{"d_expert": 288, "hidden_act": "swiglu", "rope_theta": 500000.0, "rope_fraction": 0.25, "init_std_qkv": 0.0223, "init_std_up": 0.0223, "beta2": 0.98, "weight_decay": 0.45, "doc_mask": true, "train_tokens": 541900000, "max_steps": 4135}
Below are experts of layer 8 (counted from 0) of a mixture-of-experts language model. Rows are named router (the router's row for the expert), gate (a neuron's input weights, with its number), up (a neuron's input weights, with its number), down (a neuron's output weights, with its number) and show model dimensions 256-383. Each number is 500 + 40 x the weight over its row's rms, rounded and kept within 0 to 999. Numbers have three digits each.
After each expert's rows: a language model's description of what the expert responds to. This comes from a sample of Wikipedia text that the model never trained on.

# expert 7
router:522456538496513469493530487551514504533507459540491499521487484540415514505469576460562484487393476522504474525520563452542523563515482524498516519460465505467491472474471407424510575581453453524426528499499483539585556486446503465501513455416556499526469457568515547507362524478560499540488530475456554535469460471505452509491549476527528497521521485539574552448594546454477425517496
gate0:506514566442606464545501489468452452549498479428538432490472492511489539500450512509458569488439464485417477543496493509487430503501497502567431510401476527459480504527567491438508547508543486464512526514490491523506514478537497547421521438540434488477460456571478546540514517562534455575532566539450525508513506496519509497524552437508489496460500511539510509534482579477447492451535
up0:454550538478555481528520527529471515487504490461506511555476405473449496572506564492561477447549511472465513498514459488533446538531536513455430513505547487445459489510504470510439557424466451445560481440419535519454507540520507456517512499468457566513465464474528488530561491522525579481529496536544486554527539496476496508532507467564517479523492439522486477443466480499498436489503
down0:516490471456431487562479512588568516578583478529563575515465504497527503428497555528581515425443514602462515569427481477443489447529480519501530451519513578515519518559538464513517452538518433487483534452556467434499464496430480537590521546516434531494540458483521503518539511498530477453506517559492494524503490469518415506455584460421416526495527468446477460432542516536561447456456
gate1:502464540552481407506470445488521424481473556493463433471510534525461570494466494482556517448503549448400475440548542487422497462502539494525547452465580482524499469505497443495471529457430490413434515528474535523614495438528468456496551533519524476439470494485532482509496609489483479523496562561494537483514522446558546492481449510494519580508494476505532480471489523446474552492542
up1:469510509491515507496498477479503501545493471424498479442500448468436596495541451476504507518478545511612553483526508450477555381567397494475505596470508517474537456547525510517452533483456471510487414467543519498565475547517504548424483515483595514550556523488464436501535464480425520499511511565497534466464476510457444513484487471581459526517533493481457485472453555545529492517482
down1:493440489487507514586523500511501570499592489525518506458519452456498522508546595485582512498505534471469477460522493444480551462439528498510488499552517529531516466515502490457475493462465436536551516520489606489496529482535511470475558540567510515521515428488490420543472427500479498545482490425522547441519483460467532488489525396577546461535501496492506552530475520494529461515458
gate2:458521442501503496478563467520543493496554460518412549477561490542533457398480541513467513524428448489564485486477544505436536465503535495508469536546575428541543542596488475447489544499502490463500533476441518548514489501510495514450556434507487426515554458499542480522531451523426446512555562562491518475507510527497451483472446506531478489518517464537461529457483534490521494505565
up2:430475476534537560449566514519439532500467468527559469432496414483471522557494484508501485474514472413503530525520425494538513527462532525585499434507451502458525524456615527443514548494474484510513526489542499520522482546487512526460436472451475438502474478512469469552511540483499496491526512537523494565510465498496458542537447509554506445467498519514475421429472489503491499565489
down2:507521467486513496432449474499478486470519492535539467450523496482532537463459491482566484525523447466494471490472480487450494519428473491436484501514499395522546533531509513487433558580492469480514497525485448522541487459472451501520470524520499490486508520488480505494477522559565484495500548483512497488502449512477515492439465477573502534509559514530484519505495509441471530501439
gate3:480491519452581475516543477463528565534519467480495537547550502482476537493523559530490493506495457476551504484521545525481514435482517491530588505567551545471493467472448456434466473506475483489508488604505526536477475440496507487492434455477488436479444454495554484513497500547536503512470555513433539525560481429561522443472511472493464527450499521528516476479528506486447405467478
up3:473485475544554484457441480512527478559467456515509439531422434551462434468539463550509513542494503451521518518634531558502518496560482535407497495565575564535523439538442490515453514454487501464549528503512517439473458460422484538560492467604456520507518503499471487514548454559455532516488516452531517550519479501464492489495497513489445419446473450497508481510501523486442503557434
down3:394478469569543538497474477503568447578579465542497472535490533498525492570489514515488526433434496545519550453505467559531480465536516546547510566480530514490562509508542460516556522475574481565454512460522446395446546507562471460494492403518466531564480556464455530521495440477513501583538566506469418505563464571502484479501500494523594473430448547509477528511496529504561546553463
gate4:559533431529440416492529532545520552563510542478563495545533502477501509478501519517560550464491481539411530372432490502524487528454435464457511525532490517503543514463423561517501568492547514511447477512455407503600502537485452477449610517429564528431487561420536510451514528495490576493564534420482510478531568480485534471482549476518484484471505505474448502569497534500480439504491
up4:413471539475401478506572487526538514467496457383476516559519497514573498534503469493516483497536547500519505473563555455468507501477504487506502466422461475530471454454487448467532443536485488488565491387543495491517610514493511512475511391551516490520543423535487500505523529409541584465546437486484510488523530514544531501508486418455539481480535438507500500530467611465551536436491
down4:490521462498501483472543435472458535442414504458530543538528440510505517570452457527491478424497490464484469445455554499472439581491524526526527501499357428466468478458562453571497500483509613566490488497469485473485480474456478453543522496559561462486539570451490471530459429477445521512469472519557527533477498532517496538464502470514511507516516438464427499548515507512501472475560
What it handles: Table and code fragments. Odd tokens inside tables, abbreviations and formulas: capital letters, codes like MPC, JPL, US, hyphens, brackets, subscripts, cell pipes.

# expert 12
router:488465503498514512465551471467555481449504467449552484518467521433461476533505534517476523493478494493456514485467531473552481526429474529537505502503467510509472534526496477531501567486466500544478506485426472578503542520505530466481565466436527503552545508559435493501416485496608543503548496564474532575556459466520513481431558501547530450517447429560508500503518511450479419513519
gate0:571536488502427492484489485477503563459473430421524520498453481528435472505466483534537481532490541430494505537542562509541490494491530514511499473525540484454454523481507530493525505506479463476447530528513507617522492543537485553544436519442526484367434521497418508471477477515446586573518519467535526469479500464485563502471490525588553439484552484417541519442518445547490525455563
up0:525491523502502538515474460491503461493497507464506394518464501518444536497534502497516574519522446494496486534596508543439471531516532552436523469358507425520434434541520447470480568564435465449501411502524446518486568492432519517513518499478468504448499419591484614490523491510595550477491535510512537490511538545344471447507571523575448470443489541510485518477506550485556482528525
down0:517504509485531528491386453481471478458561488438527457538543464571498503506532491466500510493492496445526533555538459458519478457497512499492514490463512562444469469494521425520451525428490542493537500513420483495460485463436555500544529532495458476538437554469503530489478614440558485502474514497456477478560484511523473473524526475540486440536476544463521509493487473482493479531487
gate1:460515491540557536498420432540555535492460436445417388568495490477500456488509539556484485579497527520481522481559505457483465471476517495498479514450522452595547443517551490467416485490517566513444514444508535451535538500467493513427465519507510492489422502500553518546489484523547527432499486515452529559455558464516496436558514490430474498481470545502454497514527568483519498517525
up1:547437456556499514514452513464480558508514499522491524413537442537499541506482563485580512480453599515464517444417460513467448581477416509487480510446545511497536532439500501518479508513494533537513508466505525489483454526561516469466480529531481499451501465461463539513501449572523516525504615510537596492482571585509487518495487550516523501542580544547458553501485511515553512473556
down1:522571490575483473504537506557448511473469487487439512475563469537426558515582538518525461478528551522498544536539495513521462616536494455530489499461516461557498534513481475485479496468530535458464425500501567473514461544521499496418476521512432513456495456391518422529491526437478544478436494468429572477473522503494530512504500452539421459518528495534569501493540516510553500463487
gate2:525557479424512479508535445548496516474519492465541445554570480494500565468606507454526511570494474499428506531514487517472529556437485478524473528542505462486524498499450485518422495437426570533563464504511429493532515413536537400512436555464531454417563456461479434459503514470488468482503513468513487473560455475567481521475495449514526464527578512429517527516502571499478471514487
up2:467490483534493529467424491487519537512440533550514441538434405472429444464562500515542499461441443498514426420490474492532445542524499514422510483531411503518518509484502512556469492508522501575498474502551558447453478480480472496495535460511539494516454466505518554503500495510500515516501490518468537533513627473455465433487550564578499500464473458416518451492562503426484523536442
down2:441443479532512520489504486475615505431531524479471461502497496491472525466489513468483490514563544444503504457490451500487506513551496477466487462546533471493464465447455509515561544534493439534492508484461473489516507532518486491536551493504593510518526510517451532515455509510526457453530519534494505523481455452499470571407436498522470455524463543556531523498506522467526512495463
gate3:494497497524426436512525530490494496517458463436412394502509508468459482470478532596477519516522526563487547495476548458418461500436501546564442548531571497499577475493509517541547536483581484473499549473527531491552528502578470477457462525513444527451510511463521475475496487561503522505569551549473545471460482439503571540498517458493438527530476490489470548504487485530542437523485
up3:531461477459531530407570536552533508494484573495474512500510488449567500472483550457561398500521539540492555557572535509557514426531495485516562485489530531472518512460537463559530574513551516491511516507476533428496499461474535500513425452533509458469513490449550481475498458527551511472492457563463518480419501506511543500481520473523487460480442601462514501507492525428554482410514
down3:510491495568493503444498494521521528508443533472445536594522516455475533550548493506527561556539518472494467494480450462499439479589483517569512423564490493488488502451517516463450500527489531453479475443532530470537560496488538433477516533468493490531567481518480503458500543470505486420525485477425550513528492443528508498442555462553502469475464465500512459512520534492497460503432
gate4:441565496554547486576521514562506547472500526484546483507517545498509573506503513536538478487472397516346447470548522546412514457541538538516537447468464462420498464445520432499504538453446585544472479479562485463451555443517494500436511482441516476472557453429517490535472502442584518572435548503468498440552492386465510511502474404479460434579445470490477541481503509420450502528461
up4:531483473493495444512392470548564555531470422524501562509553564463587459526474488485457414455566548504494467491491536539545497503520528487454477492550516528574539461489497464496545485483512537467520504506544451465495477518446521539509476449513525508506496544482482485458493504580423507479555492499472509530476476548535529508543560542596563483432444561470539462528577518503531534436520
down4:465456470528513449438509519486566462461554469506517489484454453533572499495502494416503451421484582523532510572474468425475492510533346482512448501525461477493535596532480479595461530453546541515455583478531535526444562471509420520513518446481483549497416507463449509477464496514538486493541494602562444534529500566532469511585528503522495514445462482471495540428443482446537510500453
What it handles: Personal names. First names and surname pieces in lists of people, athletes and credits, such as John Gray, Jerry Goldsmith, Quah Zheng Wen.

# expert 3
router:524502505489509525507460477540544496527502456561494520518460547471526510567487498488541516485436497476467507496460510499492499620476550504479529525456516458488506441455442466501448510524484482483481537544542476461535524491461511514495456475475478460521547443561500470506490527493521481474495508551490495551496459480524574449523521480541534448555428565571538482491570569377451400490469
gate0:547510563509465570513558487500539509494488442545494533489522491568518487497545490469522439475449446516487541543416511517477455541467481536567497415510520476575488492488510538507525513453443499537525498521490584533535422449530545497466484528418536465524435565555502558511442471501464513508601515524506490452490521480498378493472432491438524526536443509508493436542462567483495545491461
up0:480479490414528526528470519509551518520450537517449489514557482525520561537583532456471490507447492555485541524515516480543538523462508527597519506546549466435497475456462461445581527526497433468488532505451466490462469510475494457508518527432594429517556520473512443525490491541542558527520489491467498482554513538479535444486500494529591507483513498498508523475470455446571447448487
down0:458493551503541522524574501492524539453414396538500489434488478481526524543515508505462528387540519487610475464472487473445564513488520507562528431420519455529521483575562511433487442478459517508529481516437485486496414511482523440468479493562500518452499505547509525527497448533479547498457487479483430522529534493442462507433497508497482515509470483460450468550492492494528435449393
gate1:622448544501432489438556525556453499585540473437474497449507498526488525514437556476483548462380508497493476529467496533507492550539504545538435558439564500484504497528494514548511528461460500489507497499454550462537424496486518470474524505500526439526458449551481419483521473513555454525425447552499505535509438525547520425465559496554473535611379454523560517508470543467447529443535
up1:476523500467449504451485561516491457535482532568534435481504455554515439434495571450479499470547446489480462520445535454431521453608450484533476459497574538446491575479517477464592488450543539507475620527389500483499551563492584522463575566494525555467494527482533496544575470522509456482478475488498580518455523449466522452504532471508507456449494501484543507482505472513496515497482
down1:461497504404499545504445560501471438478511529517499491579499445530597509519397556527488529467505537559465512529495496470415500436509480541472564504529486509531568467509526531433468466543566433458471443574515457546523616519501565495488545472531571506492543454499548480495562499515492470524482518474529470474490471466508542476625469500444504499512531531453495446489495564501479452559466
gate2:444509555518569581435528468466489491503471483531448560518478484509480547513539473455522578539537442498596473528474426553492468500453602514461511558512495475505550449452542456539553500493519485526481420544501535458498487551497482459448512514479429495582562529536429575499484543521497500488528481508490513468504564453487537431533486461464526525571455477466505503491519526525459459513535
up2:472531524439467440499499496514548528548524509486500506569431511407456472497481509514495436570479582467454466486466441522489552514497491520543425468531515478511500486475511509567462498534486560543466563392500510506459508540494534523535493539516505498486416552425499408513463519487544550582498510400562497543454529522530485480481482489520450493456463433502521485527505490468449608536553
down2:519527510415511487526508526506568462496592517556460546537514555504488506538566430536480513551532505465430443524486482474453534576519461564498533488525498501479548488522505436541429479535461580501524487471524556472467531553457485531469479531529484480509480498505498487492530499504488545433468591491514435522462484552485489506535541508532422430515539590498517470526508473537449556508478
gate3:553540505450516514489515485559505450452473564519515479538505539468523505432496479452525583529522538596513525446495518534452486513490516485498433487491456503527519496506544476477514470504488467468480405465478427437504521550475472537500491486427590434506488503515478515536494461478456476494425478477485507535431480492460515515556480516567541537453478487496520498455525533501466520492533
up3:523453445442529498513498463488455505441504498514483527432482538454516555493508491598525525554469528587527460447480492535508504481524446549531514542544505558519478497537508461500510518469456454540562501520521506476452491484526488569528523513474443504486508563524531596448523542507500486511446460509515523588514541522553523540497479448423446538573570462470549488529450432559451518549518
down3:514418502481439513521468528485487486442485490464525486526487472528535532498517482578482573572519455480566468500444546560466467499500487566514471481543431524417425511561452491536491555476478428539440521463471513479488507501537519533491486565510516471510517531513510535505520552459455467424484470544491524469528455527490569580547486496437388514436547475505508489500507567480464522523516
gate4:425505471444535492544513534520537431525519504479547525506543526499556501474498482463430605473466416530491490431482501445559395491425461569404479507529500466492487520509496512507550488508515448519486516509501520521576469564420453497473448520477537497526432561468599503510538472518434471541484492540530540506515429484544517511524500545507523488546519501499528481537551493548489503482472
up4:484477517541467558478542541499510536489487447578457520465444496525477512406536527469497535552586530448525472565476423582518503514538449433526442528444492475433522452531489555455500511494488484478494423505528469517563452494536467510518530500504473398483547443490441550498511530459539480527478428522510493481516512502501590533550589479414483499521485552559532548474501462454511484546476
down4:538464484521442531520499530524465546470473472515516527468504539498580552525440520538516519482510448500472544486482475487497503574559524563465530466438453549527528490546550498530508500552512499447619512462572538544459449501514471517495557412512471531455466460454500465518611507503516474445466507447529468458496514498527520513520533478473458457500521505540541500495406493555542514474513
What it handles: Common nouns after determiners. Head nouns following the, a or numbers, especially time, place and institution words: years, week, km, station, University, airport.

# expert 6
router:538466526463487474526456453484550522486497468549496474506438519465462516503511533536512488472468480441498435500450563508528488556503538512509549554505493476480457444524439478453478513521521487531450490529499513511479521482543505522535540496463546517543542485543492423478498454524585506519478409485414551512545489482558508497496545522543524465564411590537572512450511472469480459493494
gate0:465525447534536484462581481443509547454480447509486610519467592453542563471527463482579463413524504488541487515481499535420456557446508430512520405506544473574460586499517506499452477452467442522452485552468571472507485555654483483493492421525454451461522517522511510475484510467604467475525442454455516472486419460512452378475476487507561503511420492495465502476527529492456485538533
up0:468487512477518421534462452520477471505538467560467512532534556484485454534527484443511505483518457481499498484451552501500470507433499517468523487495502540446502525514530510497432440445485453557498539552469544501536569582503518512562486502539497481473529484523564500515536515469576533463483509515551488524470517467467460434532451612558573509483418496571437467505556548513469481577556
down0:442513526556507493555462528460531534547401498544552485509506539471549472561599423507519549472518512466443545497528543540469503530489585503571504467428579499517516527573486497473494451462495498525522534543511478540514491535509467467521517483500467518531594466441514578464525522495588518488532452500505500493474513469488532422525463456534453419515460539537496504482484546418541497539552
gate1:554510496499475502485470508536510435511476467442450493544497541521496492502522476529446483463510545472487526490516488534480483518516512480516515528511536455473522495572513463504499509520367496453445514531491516529489502512459526476520481498514483489487468453481473524586518420539444445396529497583424414487569518475519531498503568439501574530509501504523472446515467486470562438491597
up1:542430476471532558552529529472522462501567505443498572478496558418402462462491520409474481465474468465479517538460513528441491535481525520471513427513519507479492557543565467507514472524458508531492500467482480489521477521482467529492498511476523479495495479457490533496500470501520500581546484488469420507543445519535482521455521546510512499549434506447456447575496552533448539497525
down1:482466602593567504451461619476454475469411495494506488491483565489514530510478490514496493485532466452508530451418523513473507511461538543513446458439491529529452483448507488533446542453516498525540530440448543498505449489508516504440502533539512465494485479488451500497570545474471569490529510453509499536466455482442531491501544472498505494550445459517537534505474539576495549469466
gate2:500452557537517522461555508505429491458545505501513506427573457552587531474449517465522490552510466536476460517537530467491538434508442565531516479529565480520460546454535397470503494534451436489443522530472561493567496485516481474520548500455551504457466505491474508557517547493482506491475459491503507536481531472469459481568552545554505457506530502527508525511482500469462474534486
up2:588463539576516499473539567543466428477454526474499487525544514493510539513464535524452518539456562501475445369540527431540555529474500537438400508465493480487557490506590454442514497557468486544523458540560568527541493514476444537547556573544494475511417490481477562519541510459540460462415457515507451503502518494456479497485527546483468463481485562474450578540463497481502537511442
down2:617525506496411572538487556488498434477508523561497482519448516482494529478441421562472566497456486509422437476529493509477455451503494508502496509556445487509487543540542467509480460434492493546495600565510468477503484509548486480542482538527497470445520491498499570439464411409521538496547526490501526453501490541433515495533515516507500476508482471512473492521553532520460494459452
gate3:535557538469459544521504463498528498535501493498502511585461510477493571519541501531510528516471441511488559470474478489453439484493313516546497514509502497433460480413463509489458536541410487512466589490506465568546545455461454535528562502480511500466490496490536490538493475545524475501520493476518551517511515503525542485542511562535575439536467497536512541389485486499430521531532
up3:436546543476484463505465462481458447520521462496543437579450441520452508438524530536449445477518382517477443565520499529437486539433483508437494490435504505491471517506513502527520482493483469513549462520511536528537515497502466464503442565500535534525480566577553481507510476502547453558490551496514444521530502535519505515464472493495480507508502481514488503487458509480514510541547
down3:537508519504479538453477530478465454511401433530544482581486495480498529476517561549510493488487501499441541541463510510460491551479491464546463458475555518519542551471514507496504476530501523526496476530506491519495478492456541387537492480530533500496475592491527447510483516566477485482555559523491443542472527540488476525491475514510508491479528479503481489507515493498573574487524
gate4:484619511523486399548560520528493508478537438424486522499509562537461457403491506482468405516498514475516442473491580508444475502494468512456513448514452482448546496494530559560459445478450531470523496542503529477555407534442467469480445504497494460504448478498502515503455490526494433567471497523481541482526475450482481481505518526574461483520508491536536511435498488522481508521473
up4:516436483464498564556507522497576487499525544426558507462476448469482512445510531478549454490545530559551438489457411535463519506498562470512607555519434526499552533592481564561518472506509485490537420503528518543503446521459464508495568490559502513492507489463519469491536436475416505532442514494431533471510409501556461498506519424558473502504551455521500522500446536451536543414450
down4:620588529539479514552509494462540548501477521554484515482488486397449482479562475566471500473543488516477515532491503517474515513489470482502453460486495596442439530486488474530501454523459523533493531524541584466539517529530406546586536556540503479505535556512469466477450526413502466444475499461499464454510508499489536529450553515503499505514529523593485490575499523451527449452516
What it handles: Word endings, suffixes. Final pieces that complete a noun or name, often plurals and suffixes, such as ancestor-s, Eupho-ria, processes, Israel, -ville.

# expert 13
router:487500552555554496530532472497561506482501394465543502537506507478413553450514532454547511506383499473485420487497562505474476512435491462548561534567477461468519501504461537422497514466482507554467503529493513512580506529494506532458536472486544539492527503542453429521454485472558512600521493549396529518566512454585524456526619485524518427541433555580492482514503524545403455520527
gate0:404516467541488543580492499569487444536543473495410456518521433569462434515485482539505459532526541501499510444477532438550466492526489462549495550519544470507420467490505429603496514507518541487461514492439477495471559539463553570508526464450473471547591499416398466464487509470465495491468559549438477524516479502522554492478472524479470508573490503526515576534461549510494432572498
up0:468513502532442375516515503484448423511497449551468542503511545545464536547459475484491534500470499515428578511551523476472558518453458498558506586489531528471480483505427444473504531433475449467513508473440504485539562442491498457473542540501521540472564518443456505493516496551447469555559473497491476594430491467548485570546500568498497521490532520510486505496453525510495588469536
down0:549451495512492478532527558508516496564453546528501538461504533438436657600481509524479515545468488557518501499559455573416509448466512501480539521479479473454524466476514492492479574480532527492526475577504475488495519473499508410489528580485462481465482508483529458529442475460447532477466527489466508477485504490489517483517507533446449496517461508461564458526444504574541546568453
gate1:528540539501572531523523539461496514483491562511536475493490484637554456451534481486535446546514472469482477487520527546530534515486539492464514532499497512538472480462545514502451488493508529432560500464517440462518484382463530515522533521483480503492482481511472462473487497517474476474583435539479506562497435406489550535467443531564435544562484538510552571569464522555531438504526
up1:519491448516525482459491487494497509513516496463522490531523538472464525539489440457512491461464550472478539540493581530449443557533467442553416528484466475460528557476494479533472483531501511473521532574496482494470461513479441541496502537511500461408457485550474470527531436510494565461478499485529415515484460539453463477478544448541485489499502457549462565492468476523612548476588
down1:422543525548554472531502511500494461484569529548544486574461503505521471487490520532465535461480523520507492500494495492473526498456556462524538536488529480492558523478478460537506536484513439551499552529577478521513520548509522519470460468478541471482468506492513485545459495423560471572493595510537511507521417474524480492436506517497527445486524443537563540443529544531451487555416
gate2:480562494536456503566512414487512498455474485491435559570394425554501482491486425482532421513443504507501461485606520521579484524542415560513503433487507564440511510474468605522532514497463562467481480526550508548565457495481511511426429442488482540486552477451512551492492532528442497502510492508517511442470515473493558493446524493557514547562501503586488505458525513476501484510524
up2:428549526480482514498468508519439471458498546483462469561552485509469489457429502469596576431476504486452525438535520528473507473538532480542528472410524511482449511512495523563540486505496483551495483465528460440464519492541531482509507509483521483472486522554569615466446544471465481516525614494517480509528487500505549459554512555533501481521562604520481443478529580503449427449541
down2:449515540503512507493414489529468481478508423401474473504493474488487434506439483511490485436522490611457551445507566546507490460445503511492474463512539419528480524501491503554526470523507552474521480431454539508507512493557507517493529434471535496487511510436473505489529436463490493453437423504503504485518447551543544455438454508460550502497485467552421450528455499527464455520528
gate3:475519582429505475550494480514485532503490496511502518501487503453491545503492473513495539489423471469525454541514562528571461541469515504495461494475460568512554525437458481453500505524407609535495421468603465510502535460473519558499572524483417510516473462482496522453510480553561534479542476501448538501521496518517552448516515523461537552496466501529420599543576539513448546436508
up3:525455573495575506469531621533493511443455513463544529486523509538510507521479551505481577498484476431384526485470479483532546446443527443501479397555517493483460542463500513520536579563497459486480512447450470438513517499479467524531489451505495492499499483525526482499515510430576446477515437483406444521458505491475496468411492534543519525445536492496507488598525521478494433443438
down3:509445540477518457452434519470465522481441498466522507519412448512486487557529442560455459406484504450431566528439494495553519589563435451488505501493587551484510478572459499524497541505460500500497536416546491495467533493421562448511577509440475478514518494483540531476553493490493445430488437527480520518475503448510499486491457489538520527478559459472452541519534502440531556518472
gate4:549526512533463468535510456491486534402504424489520470467515498511470480531578422509475487481544527465443509485559522535477543504551575596542512506490450540424531496534425466470447515445452600535457500535478446441583380488493505506507499454562504482410578556556483602466453503501550503470553531513513447543503521417470550524463489478416526475486474475502536590449573549511488505504517
up4:534524529506490529449502507498496504483462509403547475453607534533492524475492474493514475454540409513515438561478527428503574549461458507505522469482463486550458487497511575532505504607463483479542504553506520548528458517507506533488521572527547553516541489538468485497480559474498471464458503555489575455441510452517460484459474594525476533478510477510493516455495547466444485539562
down4:511426570491492484523419499475476464491577508547570452479434544490534519581529466484553492480510446497570557470500473493529548519473494540508481470530474554513571486459502514429568452479449497541545439473551479479530461515477512564469469460466475504570522463550532488454560498475541481566444511488479508486420551524500526500534512461452469527537503473525521510476582549490477492495473
What it handles: Name word pieces. Middle and ending pieces of proper names and rare words, plus common first names: Berg-e, Meh-s-ana, Piccolo-mini, John, William.

# expert 4
router:480471546457493465527513436456510479506508424537518472528523472484502522520484529490523511456423525460517420510443460495479539499509478523484538586480527527492477448533491458410494540471510418534490496489482497534574554542503508567490538488506581490508528485520526502479432498462566553506556494531423538520570488462468541467488543517542511436482544493531462480475449553449467502557539
gate0:549514473488470532481492475486520574437548433508523478483515486473500477475541514540530477494554520428465485516465500629496378534473466492467414473467459609528520462456507451483490479485442550532501468576437468396402486515514451480449569471552539473502539472446545495469515426515463471464401472536515513533467510450490503499476501451503448480457453513514518518491494491455555571508589
up0:481451489478460510524508532508481496444500518492515534408504485552594532477568537537467545464565524496468503378506524538484559491513457497494515528478535529514567476447536486437513537431616515495489481483570503540546475501512473531524522512498498531518528529499475519550486493521569509525510533507567426536502506453441562520481513536531456529493464504468466526535480468412504513483556
down0:528477482509581556494521494524489522532472530558559483545540529548511500597528479509483487514509502488532516512533431527529524495542483535471527504481530510485481484559447571529496513367507525472458526499485529496608479481503515555552498500509497558499412543492580570598589482540598558479487544404462511497569490495482506481493448529513524517474487480559530471544490516441512552585533
gate1:466543533458434518467482482594542539463525453543482514551466487500509529534518426483495492461441511508523485491529507523431461476457544560546473555500502469440449571436531530540510490484525485550450432555492561510495482535545485490514500536518494512501506553513425496574604544478466523555531527505483546539513485487522533426468572517552468469494467510479504468469504454493442531523494
up1:475512399556483517393494499508448565474505473500436496426466438518513518479493496445464477478535557563541428566500526431483485528609557518493523412515472537510541437574519612573516493513514465433466597472481538494517479481438481511536515450567575515520439489507525506498459451478520470506495537456441518606572489521501440515494498454462500547487468492484531494498451440486532475558445
down1:506510545461480479506537515467477477496446549514402443538557518481538496486564475511506528426446419550493498476445524481456444570478506555532523486522489445447476471549535581561464465461517434452532508518541483483536525489493529574549492481578491507469566496454491440443524529504451450501492514525538514500498599494480501492516492471523510456469509521516533522461489421458534474459455
gate2:514497500519446532487506432414505476504455489500474538538548511473583504433485447438496520497495487478465437544486526489454418556453553434453523479582559479547550458567527524501492544518517425458416472569469533560519522524473466518530519497505513467484539510461493497430497457456509501594554440445515471539443482567510536506474424400464551492524477496527504524400514564559525490489511
up2:446447543474505434451458515490513467546521528454530530472480383488448531543503441457514547480430478439512467479518476510532478454513488495449472479484453513482487512586505489589506515514508539461464484452469508466456508422529474478460594467493457541485564471505518427496455510504465442554527473481499451497559568517521470493527494356486517522446532525456467530432505582531511512524490
down2:523526534498497456490476482398534559467422533469499514515500469487483476453526473440582502530499503515493433468472524516440469468505488499466522592537495535439445530459447545479526481520466427474474455469425560438527480560488509490544481478491513474420497480490510472489463550550517476558486461484495457487434558523588457477500529528526391463574578540497505475524585469539474438538492
gate3:502484461478484439554536439445556531493504416483499502540514525475573476453587505513537515521500532533469464508478490497543477455456550533514515492560522464525459462463460492471500426482535468444455471419493468447492513483499558574461549420474586505534437460526528548538455475499504520458483507524505447504508550462511500500485559516521549528499551472450580407533528473518440450547548
up3:559493436527490497478453535539508497523490574546555507473488548498545569525528504509430448495506552491515455491474419505479545480454518442519541483484442476440489510525575420469516485474541551488517512542551489554603519535433554543553510537428506506496576515500464474517491529472543545558456479513544536554496488485543475421561531508478461488456547487490524509495526504511433513454458
down3:525601541565536468515461601528477490508464501446416486467489331514491484466520507481600467475533525525493508506450487501524500558495475459364496487488490424546499493517507599472604544507520521451529531522561527461506521466530493480517553546484469519441469534522534464513423478434532514520514489479521459500456477512451456506505508564579485459458441479514532564503420473499556551489491
gate4:437575525450521455542450484522458525404526414547443514556459545548518545469476449492537473444472513497475468554515462521523438419484500498495472464514502498492530528486437457537456511537423474481500569525454511485525538517469420458611493488460496495487502554484465461459495507563510491538375526439601511554538522453444464491494488513499475480405466495432524426468525491483430456506476
up4:543506494528443498545437473556461488523543477504570490533478475530541611508462561498479491492506432589424472482511535575477514474474526527488465500524515493445566522472529514522551512448500463478532476447535498430501480503445494517475481443535585563523491465469479419479518452484445550481382426451543558462516517475514460560531446532524459579478441509534495494504532554546475555473463
down4:511540544463582548509448495495486489433469452535499507463478527532497505491469528422538525538481443508479515455468487502476525524448453577488532448447517492462560489370508490509436471478577453532560451464485541471488438511475524473513434508546486494563517405417492504481567486510431504514437496425510512494545544385501489545515419525518539539452522525520481422506534473508457608520447
What it handles: Mid-word fragments, modal verbs. Inner pieces of longer or foreign words, like Fu-gi-tive or hyp-hem-a, plus modals and function words such as can, may, due.